config.toml
num_hidden_layers = 13
hidden_size = 128
n_experts = 256
experts_per_token = 8
hidden_act = "swiglu"
moe_layers = [4, 5, 6, 7, 8, 9, 10, 11, 12]
router_score = "softmax"
normalize_top_k = false
lr_router = 0.00109
vocab_size = 16384
norm_eps = 1e-05
optimizer = "soap_variant"
beta2 = 0.98
max_seq_len = 1024
Below are experts of layer 9 (counted from 0) of a mixture-of-experts language model. Rows are named down (a neuron's output weights, with its number) and show model dimensions 0-127. Each number is 128 + 24 x the weight over its row's rms, rounded and kept within 0 to 255.
Before each expert's rows: a language model's description of what the expert responds to. This comes from a sample of Wikipedia text that the model never trained on.

# expert 5
Description: Government and politics words. Nouns and adjectives about states, government, military and nationhood, such as national, state, Army, Council, politician, authorities.
down0 [106 107  76 183 149 120  98 125  96 111 148 139 100  66 113 138 113 123 153 124 136  98 135 121 117 214 172 117 151 125 124 137 102 167 132 143 113 137 184 128 138 125 163 144 102 106 139 124  95 138 145 124 123  97 110  91 142 160 104 120 153 165 140 132 164 102 114 138 105 110 155 158 163 161 124 118 119 163 145 130 122 138 116 134 125 183 128 129 130 114 105 100 117  99 163 108 111 140 154 120 141 115 125 151 132 114 158 123 160 122 126 138 146 137 129 122 105 155 185 115 125 102 126 132 116 180 144 137]

# expert 26
Description: Political and governmental modifiers. Adjectives and nouns in politics and elections, such as local, Democratic, Labour, national, Senate, often before election or Party.
down0 [174 138  99 138 146 140 145 105 136 135 143 113 144 117 189 119 135  79 137 121  97 125 184 145 128 113 150 124 144  72 172 113 116 135  71 152 109 130 125 164 127 100 138 135 155 120 102 135 129 144  93 122 122 136 113 138 134 164 125 124 107 155 115 101 127 157 127 146 134 145 115  87 103  90 126 164 106 134 112 125 115  97 130 150 114 114 184 156 123 137 102 155 147 101 143 100 172 101  95 110  96 131 121 131 154 163 145  72 106 150 139 138 124 113 123 140 110 119 159 104 161 131 172 176 132 160 124 110]

# expert 62
Description: Determiners before nouns. Articles and possessive determiners opening a noun phrase, mostly the and a, also his, this, every, often in plot summaries.
down1 [109 114 141  57 134 122 103 103 185 148  86 154 109 130 128 157 149 138 165 115 108 150 101 170 131 133 160 114 138 139 135 123 149 138 103 132 112 125 108 135  90  60 123 140 176 119 130 141 135 123  79 127 123 103 116 100 148 148 165 136 111 150 120 121 133 147 154 142 176 121 121 156 118 134 120 109 144 144 132  70 102 154 144 130 113 118 125 118 135 143 154  81 127 132 109  99  84  87  90 110  99 106 118 138 130 134 157 116 107 128 113 112 140 134 170 162 109 154 124 108 144 136 130 163 112 147  97 177]

# expert 42
Description: Song title words. Words inside quoted song and album titles, often pronouns and verbs, such as You, Love, Only, Must, Don't.
down1 [ 79 118 139 133 166 128  90  92 154 133 138 104 136 109 129  97 148 128 113 138 140 109 133 144 122 178 109 119 112 114 114 196 119 135 188 101 100 127 167 138 135 159 140 156  87 142 113 185 118  85 145 133 142 176 135 112 161 148  74  61  92 132 137  93  93 144 142 130 106 133 125 145 151  89 123 114 126 129 126  91 167 123 137 141 119 126 129  99 149 131 123 169 132 139 113 131  99 135 123 140 142 108 143  84 126 117 131 139 164 119 163 141 114 116 137 144 101 141 102 138 144 124 159 154 123 101 111 125]

# expert 28
Description: Sports play reporting. Articles, pipes and scoring words in sports recaps and results tables, such as a before 44-yard field goal, touchdown, scored, finished.
down1 [125 105 177  78  93 135 130 158 123 109 139 150 123 114 134 149 142 138 135 115 133 139 141  78 138 105  79 123 133 131 139 159 136 130 105 147 163 128 116  70  99  86 148 105 107 152 133 152 123 124 107 115 135 156 109 125 166 123 112 117  94  83 104 141 132 137 159 123 131 169 112 149 134 150 120 161 142 178 139 151 117  87 121 133 127 143 126 190 132 127 121 110 127 110 135 127 103 166 174  92 135 169 116 124 185 141 118 103 139  98 145 120 108 142  98  83 127 151 196 144 118 143 134 120 136 131 154 149]

# expert 51
Description: Ships and military equipment. Articles and nouns in ship and aircraft descriptions and specifications, such as a schooner, torpedo, destroyer, ft, hp, aircraft.
down1 [111 142 121 154 132 102 119 102 133 154 146  93  72 125 149 120 129 106 165 148 164 130 140 153 121  93 135 123 140 105 154 111 138  96 108 137 148 128 124 107 163 136 134 121 154  78  99 113  99 107  81 118 140 125 116 106 115  97 171 141 126 181  98 146 127 138 124 131 103 107 160 128 126 143 112 143 144 145 109  68 142 104 105 109 183 171  66 173 137 146 144 118 134 150 134 119 128 118 166 130 175 139 178  87 112 116 159 113 146 143 118 132  98 109 162 116 102 110 116 126 103 127 114 108 113 110 128  96]

# expert 14
Description: Sentence and section ends. Sentence-final periods, often followed by paragraph breaks, and closing == heading markers, e.g. family Eucyclidae., ==Description==.
down0 [143 139 110 145 160 145 114 139 123 121 132 101 130 105 145 161 119 163  66 147 162 164 129 140 136 132 133 138 147 105 150  74 142 149 158 114 121 165 104 144 144 127  87 143  98 143 151 129 165 121 129 126 146 133 150 128 131 170 143 122 147 125 114 141 110 122 145 144 116 157 101  57  84 137 146 105 131 114 155 124  72 132 121  96 109 152 113 134 183 109 119 123 168 132 130 144 147 157 152  96  91  82 182 152 111 128 167 116 140 146 130 133 133 137 175 107 104 113 120 115 136 110 116 117 119 135  71 109]

# expert 37
Description: Nationality adjectives. Nationality and region adjectives, mostly before footballer, League or Cup in sports biographies, such as British, American, Slovenian, European.
down0 [130 158 148 115  92 118 117 118 143 178 112 107 130 182  98 129 120 125 121 132 118 114 150 111 144 120 135 118 133 185 139 103 106 107 100 140  99 134  74 156 121 140 138 164 102  97 150  95 145 160 131 155 152 135 108 136 157 120 174 140 131 161  84 143  96 126 144 149 120 117 129 170 104 121 133 128 125 109 143 126 119 119 102  99 161 132 109  95 100 162  96 148  92 155 125 139 151  81 152 137 153  75  96 126 118 107 152 150 137 148 125 141 138  78 119 114 121 104 201 160 110 119  99 138 148 117 120 110]

# expert 44
Description: Romance-language word pieces. Middle pieces of Spanish, Italian, Portuguese and other Romance place and team names, such as Valladolid, Velodrome, Canadiens, Desportivo.
down0 [101 139 135 178  98 114 125 104 144 145 111 126 126 138 115 100 116 133 168 132 129  91 155 126 137 131 104 127 130 151 131 139 136 177 167 184  97 155 121 153 126 137 133  80 142 124 133  89 140  93 142  95 134 139  84 140 166 130 133 142 140 119 156 183 102 159 133 146 196 145 143 122 159 119 137 139 137 121 111 129 104 134 116  72 166 133 104 137 127 180 126  96 119 110 133  81 153  93 106 118  66 142 145 115 121 109 100 134 158 125 137 134 105 119 125 128 142 149 151 126 177 140 135 151 149 107 109 152]

# expert 6
Description: Title-internal words. Words and word pieces inside titles of songs, films, shows and species at article starts, such as of, 's, Cow, locality.
down0 [120 134 142 157 115 114 104 134 169 100 128 178  99 132 121 115  78  90 102 117 121 159 136 114 123 154 134 125  96 148 137 107  95 123 119 136 150 110 122 132 133 128 144 117 124 141 132  94  98 140  97 161 155 119 170 130 108 139 146 157 138 130 133 134 131 117 155 153 145 133  56 159 131 163 170  89 131 140 136 126 132 118 118 149 112 160 120 153 123 108 133 122 162 163 151  86 148 157  99 137 150 141 146  42 115 127 143 133 136 122 147  90 124 106  96 110 129 179 105 182 163 143 111 107 154 146 100 145]

# expert 38
Description: Personal name endings. Final pieces of people's names and surnames in cast, squad and player lists, such as Chinn, Jensen, Armisen, Khoury.
down0 [132 104  91 146 127 122 117  94 132 125 125 120 106 109 114 131 116 117  61 138 134 159  91  85 152 139 106 119 155 152 117 150  98 131  96 153  93 130 124 141 129 106 131 120 130 112 153 107  82 125 121 168 141 137  95 100 151 116 136 159 133 138 138 134 120 140 170 161 119 134  98 118  92 142 108 115 162 161 143 159  95 151  93 142 129 135  57 136  97 167 100  65 134 104 102 117 155 113 124 165 103  87 107 139  89 118 115 111 148 177 153 138 136 149 141 141 111 140 151 156 135 135 150 145 128  78 130 131]

# expert 25
Description: Scientific word fragments. Mid-word pieces of Latin, biological or chemical terms in taxonomy and chemistry text, such as oph, agn, rac in racemosa, x in dioxide.
down1 [186 151 138 108  81 109 118 114  89 148 107 104 147 147 146 127 103 109 112 137  80 142 152 127 129 104 105 136  89  99 121 153 125 128  81 138 148 158  83 136 175 124  92 150 117 115 140 132 100 154 122 170 115 123 122 114 133  80 153 130  84 130 128 121 156 131 116 122 144 124 130 187  96 129 101 135 120 156 125 149  72 140 133  97 153 114 152 147 139 122 124  96 139 120 149 130 129  76 109 132 147 124  93 122 143 127  87 147 109 136 164 133 132 147 139 131  84  95 135 151 113 115 157  97 111  81 143 167]

# expert 47
Description: Mixed list fragments. Scattered pieces in lists, score lines and taxonomy infoboxes, such as digits before dashes, Latin genus endings and separators.
down0 [117 165 126 141 153 168 152 146 122 151 126 116 116 131 180 150 132 171 102 134 105 101 148 146 135 111 126 119 156 146 126 140  93 136 112 101 126 126 129 106 101 121  88  84 117  47  98 112 119 129 119 190 172  96  99 124 115 103  83 137 148 146 163 114 128 155 113 152 138 137 112 122 124 151 136 121 144 131 147 126 150 134 114 130 179 137 115 138 143 175 123 168 114 116 130 137 145 157 186 166 129 136 151 122 124 119  77 101 138 102 123 148 121 127 122 135 181 129 147 153 138  94 156 152 149 107 154 138]

# expert 7
Description: US places and universities. Place names and institution words in education or location contexts, such as California, State, University, San Diego, Georgetown, plus table pipes.
down0 [127  71 116 151 150 113 118 141 138 109 131 166 102 119 109 140 138 114 125 122 124 155 137 161 146 106 119 163 111 173 158 126 146 120 171 145 120 109 161 115  99 120 122 114 119 132 133 147 143 140 131 112 104 109 110 158  93 109  65 133 137  85 106 129 163 100 118  99 168 144 100 110 119 138 109 181  95 107 135 133 118 135 146 130 119 123 137 146 123  99  96  84 114 150 124 104 115 199  83 150 149 119 132 110  96 136 137 155 167  86 115 109 104  94 134  87 106 117 156 161 168 130 132 118 161 125  92 113]

# expert 52
Description: Legislative act wording. Place names and words like there, continue, Ireland in old British act titles, and °E in coordinate strings.
down0 [140 102 150 155 107 114  89 128 129 103 132 136 132  99 122 151 117 120 115 141 123 147 124  92 122 137 124 141 120 156 126 164 145 117 101 128  93 172 140 110  97 103 155 130 119 120 108 153  93 148 137 135 118 132 125 121 114 110 108 142 113 120 140 135 150 112 117  89  97  98 126 180 113 119  83 111 115  99  88  93 146 109 121 163 120 155 133 133 102 157 105 145 111 123 159  91 112 165 113 108  77 125  95 119 168  65 101 115 109 100  69 168 148 108  86 117 135 102 134 127 139 143  97 158 170  76 122 104]

# expert 33
Description: Characters in plot summaries. Character first names and subject pronouns in plot summaries and cast lists, such as Luke, she, they, husband, mother, Emery.
down0 [133 136 104 151  88 131  88 126 169 103 133 145 151 137 105 121 130 153 161 127 103  89 124 134 110 146 135  99  83 137  99 141  84 134 138 151 142 126 139 141 118 106 147 109 170 165 139 120 123 107 108 139 114 137 166 147  80 140 147 152 124  78 123 149 107  95 108 144 131 170 108  77 136 181 105 176 132 149 113 143 145 172 101 143 141 162 191 163 138  92 135 137 131 135 131 151 114 123  97 145  97 118  88 150 114 111 154  94 114  99 146 170 134 128 107 114 104 124 137 132 119 107 137  85 130 124 108 133]

# expert 45
Description: Song and album titles. Words in song and album titles and music-chart text, such as You, Love, My, album, Billboard, Hard Rock, bass.
down1 [109 111 121 140  91  94 106 112 117 152 159 159 140  89 123 111 131 111 190 110 109 158 120 132 118 118 138 184 104  87 150 153 105 132 149 132  95 162 107 160 153 121 115  93 119 140 143 135  96 149 173 168 167 121 128 144 140  99 166 130 120 121 144 124 112 132  99  82 144 112 120 112 152 131 146 137 142 159 113 132 103 121 123 151  78  95 172 153 101 142 119 161  89 120 134 107 128  85 122 108  72 151 154 112 152 146 129 157 117  83 119  91 121 111 129 135 121 118 105 131 155 146 162 111 131 136  95 150]

# expert 63
Description: Career narrative connectives. Verbs and connectives in biographical career sentences after he or a comma, such as was, but, after, despite, spent, served.
down0 [122 127  84 138 125 135 132 123  86 104 118 133 126 138 105 134 105 120 134 117 113 132 129 140 122 133 127 140 163  97 116 130 155 100 187 151 134 209 138 162 135 117 125  98 141 145 156  99 150 140 174 135 148  91 121 183 112 116 147 141  93 116 115  85 119 119  69 133 115 130  87 130 178 133 110 125 164 126 177 111 143 136 119 127 114 121 191  77 126 109 112  90  97 135 145 100 134 136 138 128 111 149 115 141 125 140  93 169 150  99 136  97 122 136 132 143  93 126 120 146  96 156 128  96 142 156 138 123]

# expert 53
Description: Consonant pieces in names. Short consonant or vowel-consonant pieces inside surnames and place names, often p or m clusters, such as Hem|p|stead, Car|p|athia, cock|p|it.
down0 [157 124 130 124 157 118 181 146  69 132 129 148 145 112  85 104 115 173 114  84 179 142 126 106 108 129 155 137  71 100 140 112 116 106 113 100 141 121  83  97 162 114 134 118 113 128 135 151 129 123 137 117 131 131 140 127 147 178 160  79 136 128 169 135 132 158 147 141 120 101 109 143 140 125 114 121 129 158 140 110 140 128 116 115 116 132 115 163 125 125 134 161 121 124  99 120 123 118 101 151 146 140 120  91 105 111  79 128  88 125 194  70 128 123 132 165  93 128 126 137 183 112 139  88 127 101 117 130]

# expert 21
Description: Capitals opening surnames. Single capital letters or short opening pieces at the start of names and foreign words, such as H in Huston, Ne in Neustadt, L in Lied.
down1 [135 169 162 129 148 117  68 133 104 156 115 141 118 123 100  91 120 114 150 144 135 194 109 159 122 150 145 132 108  94 124 157 132 115 143 128  99 140 120 145 101 140 109 131 115  97 107 126 108  98 130 130  87 148  90 121 143 143 112 141 166 153  96 147 135 112 111 131 113  90 140 180  90 130 116 125 140  82 119 151  95 110 131 103 141 121 147 126 151 150 127 146 127 117 130 135  78 108 142 114 112 146 128  98 109 105 166 127 102 152 117 157 100 136 148  56 143 157 131 177 142 134 172 154 118  88 156 147]

# expert 13
Description: Coordinating conjunctions. Conjunctions and linking words joining verbs or phrases mid-sentence, mainly and or or, also than, to, even, called.
down0 [148  69 128  74 136 140 134 114 113 125 115 117 139  77  99 165 155 151 114  96  96  81 108 132  83  99  92 141  98  88  92 148 161  88 110 101 134 155 115 131 116 138 166 145 160 113 158 137 122 137 182 148 140 175 146 111 156 111 126 144 132 147 132 117 137 173 154 120 121  94  92  92 129 134 136 131 137 105 125 118 132 146 112 162 147 127 139 107 136  72 114 126 102 123 146  86 173 114 132 146 122 108 155 130 122 133 121 137 143 151 156 123 140 119 148 138 149 134 119  62 141 124 110 144 111 109 129 151]

# expert 57
Description: Latin species name endings. Word-final pieces of Latin taxonomic names in taxoboxes and species lists, such as -idae, -ensis, -aceae, fasciata, Animalia.
down0 [121 121 143 124 103  93  97 131 136  92 102 122 106 122 108 125 136 133 145 147 124 167 109 123 151 145 124 105 173 124 161 108 114 151  89 195 151 136 141 121 144  98 125 121 100 130 105 186  95 114 173 152 143 148  82 169 130 146 110 111 117 117 118 141 147 115 131 130 140 144 115 129 110 133 136 149  94 147 130 175 111  75  95 115 127 120 173 158 141 133 150 123 117 118 142 109 125 102  77 165 131  95 133 149 136  98 108 144  87 129 158 143  93 137  91 121 127 116 154 113  99 114  79 108 102 154 166 164]

# expert 9
Description: Table cells, sentence verbs. Mixed: pipe separators, commas and digits in tables and dates, plus mid-sentence verbs and nouns such as well, resulted, involved, responsible.
down0 [107 162 106 113 105 162 116  95  97 151 164 100 137 159 146 111 120 130 110 114 145  86 111 134 123  88 130 146 162 107 117 115 120 124  96 183 115 107  95  92 143 119 125 107 124 108 107  91 128 130 133 101 145  90 133 156 122 118 145 167 127 115  88 126 114  87 100 139 126 133 176 121 117 188 154 122 118 154 151 172 169 115  73 116 139 146 112 141 157 146 112 124  53 110 119 140 120 138  97 160 118 145 145 146 132 166  93 115 108 123 148 137 141 128 137 145 127  83 152 120 115 139 145 152 111 137 149 100]

# expert 2
Description: Clause subject pronouns. Subject pronouns and relative who/which that open a clause before a verb, such as he, She, they, who; also surname endings before verbs.
down0 [ 84 136 132 213 136 114 125 141  92 155 101 145 153 110 105 160  97 117 150 154 128 129 111 122 128 153 126 155 135  96 127 105 120 101 146 121  98 110 118 134 137 134  90 101 109 120  91 134 110 123 160 120 124 154 120 134 158 120 159 174 153 153 145 152 105 100 160  81 118 162 108 145 102 123 133 116 117 142  85 137 118 149 179  96 142  92 121 124 111 159  72 147  94 134 142 108 135 106 133 119 142 125 130 143 147 149 142 154 146 150 112  81 170 111 142 112 112 120 126 129 137 148 146 158 104 107 151  64]

# expert 30
Description: Periods and decimal points. Sentence-final periods, closing punctuation and decimal points inside numbers and statistics, such as 92.48, ")." and ".".
down0 [ 68 147 106 135 104 118 140 121 136 121 123 165  76 169 105 123 159  78 107 132 124 133 116 145 117 135 136 119 166 123 129 130 104 115 119 124 165 129 114 109 127 140  86 123 111 130  88 114 128 141 127 141 148 168 112 162  71 101  92 141 114 161 139 144 103 139 135 146 120 128 112 138 165 125 157 105 101 115 127  98 154 100 135  83 138 114 197 145 106 138  93 149  90  93 129 136  82 150  97 103 117 135 140 118  98 125 154 117 113 110 146 103 147 122  74 100 113 122 156 136 121 110 123 105 153  95  91 162]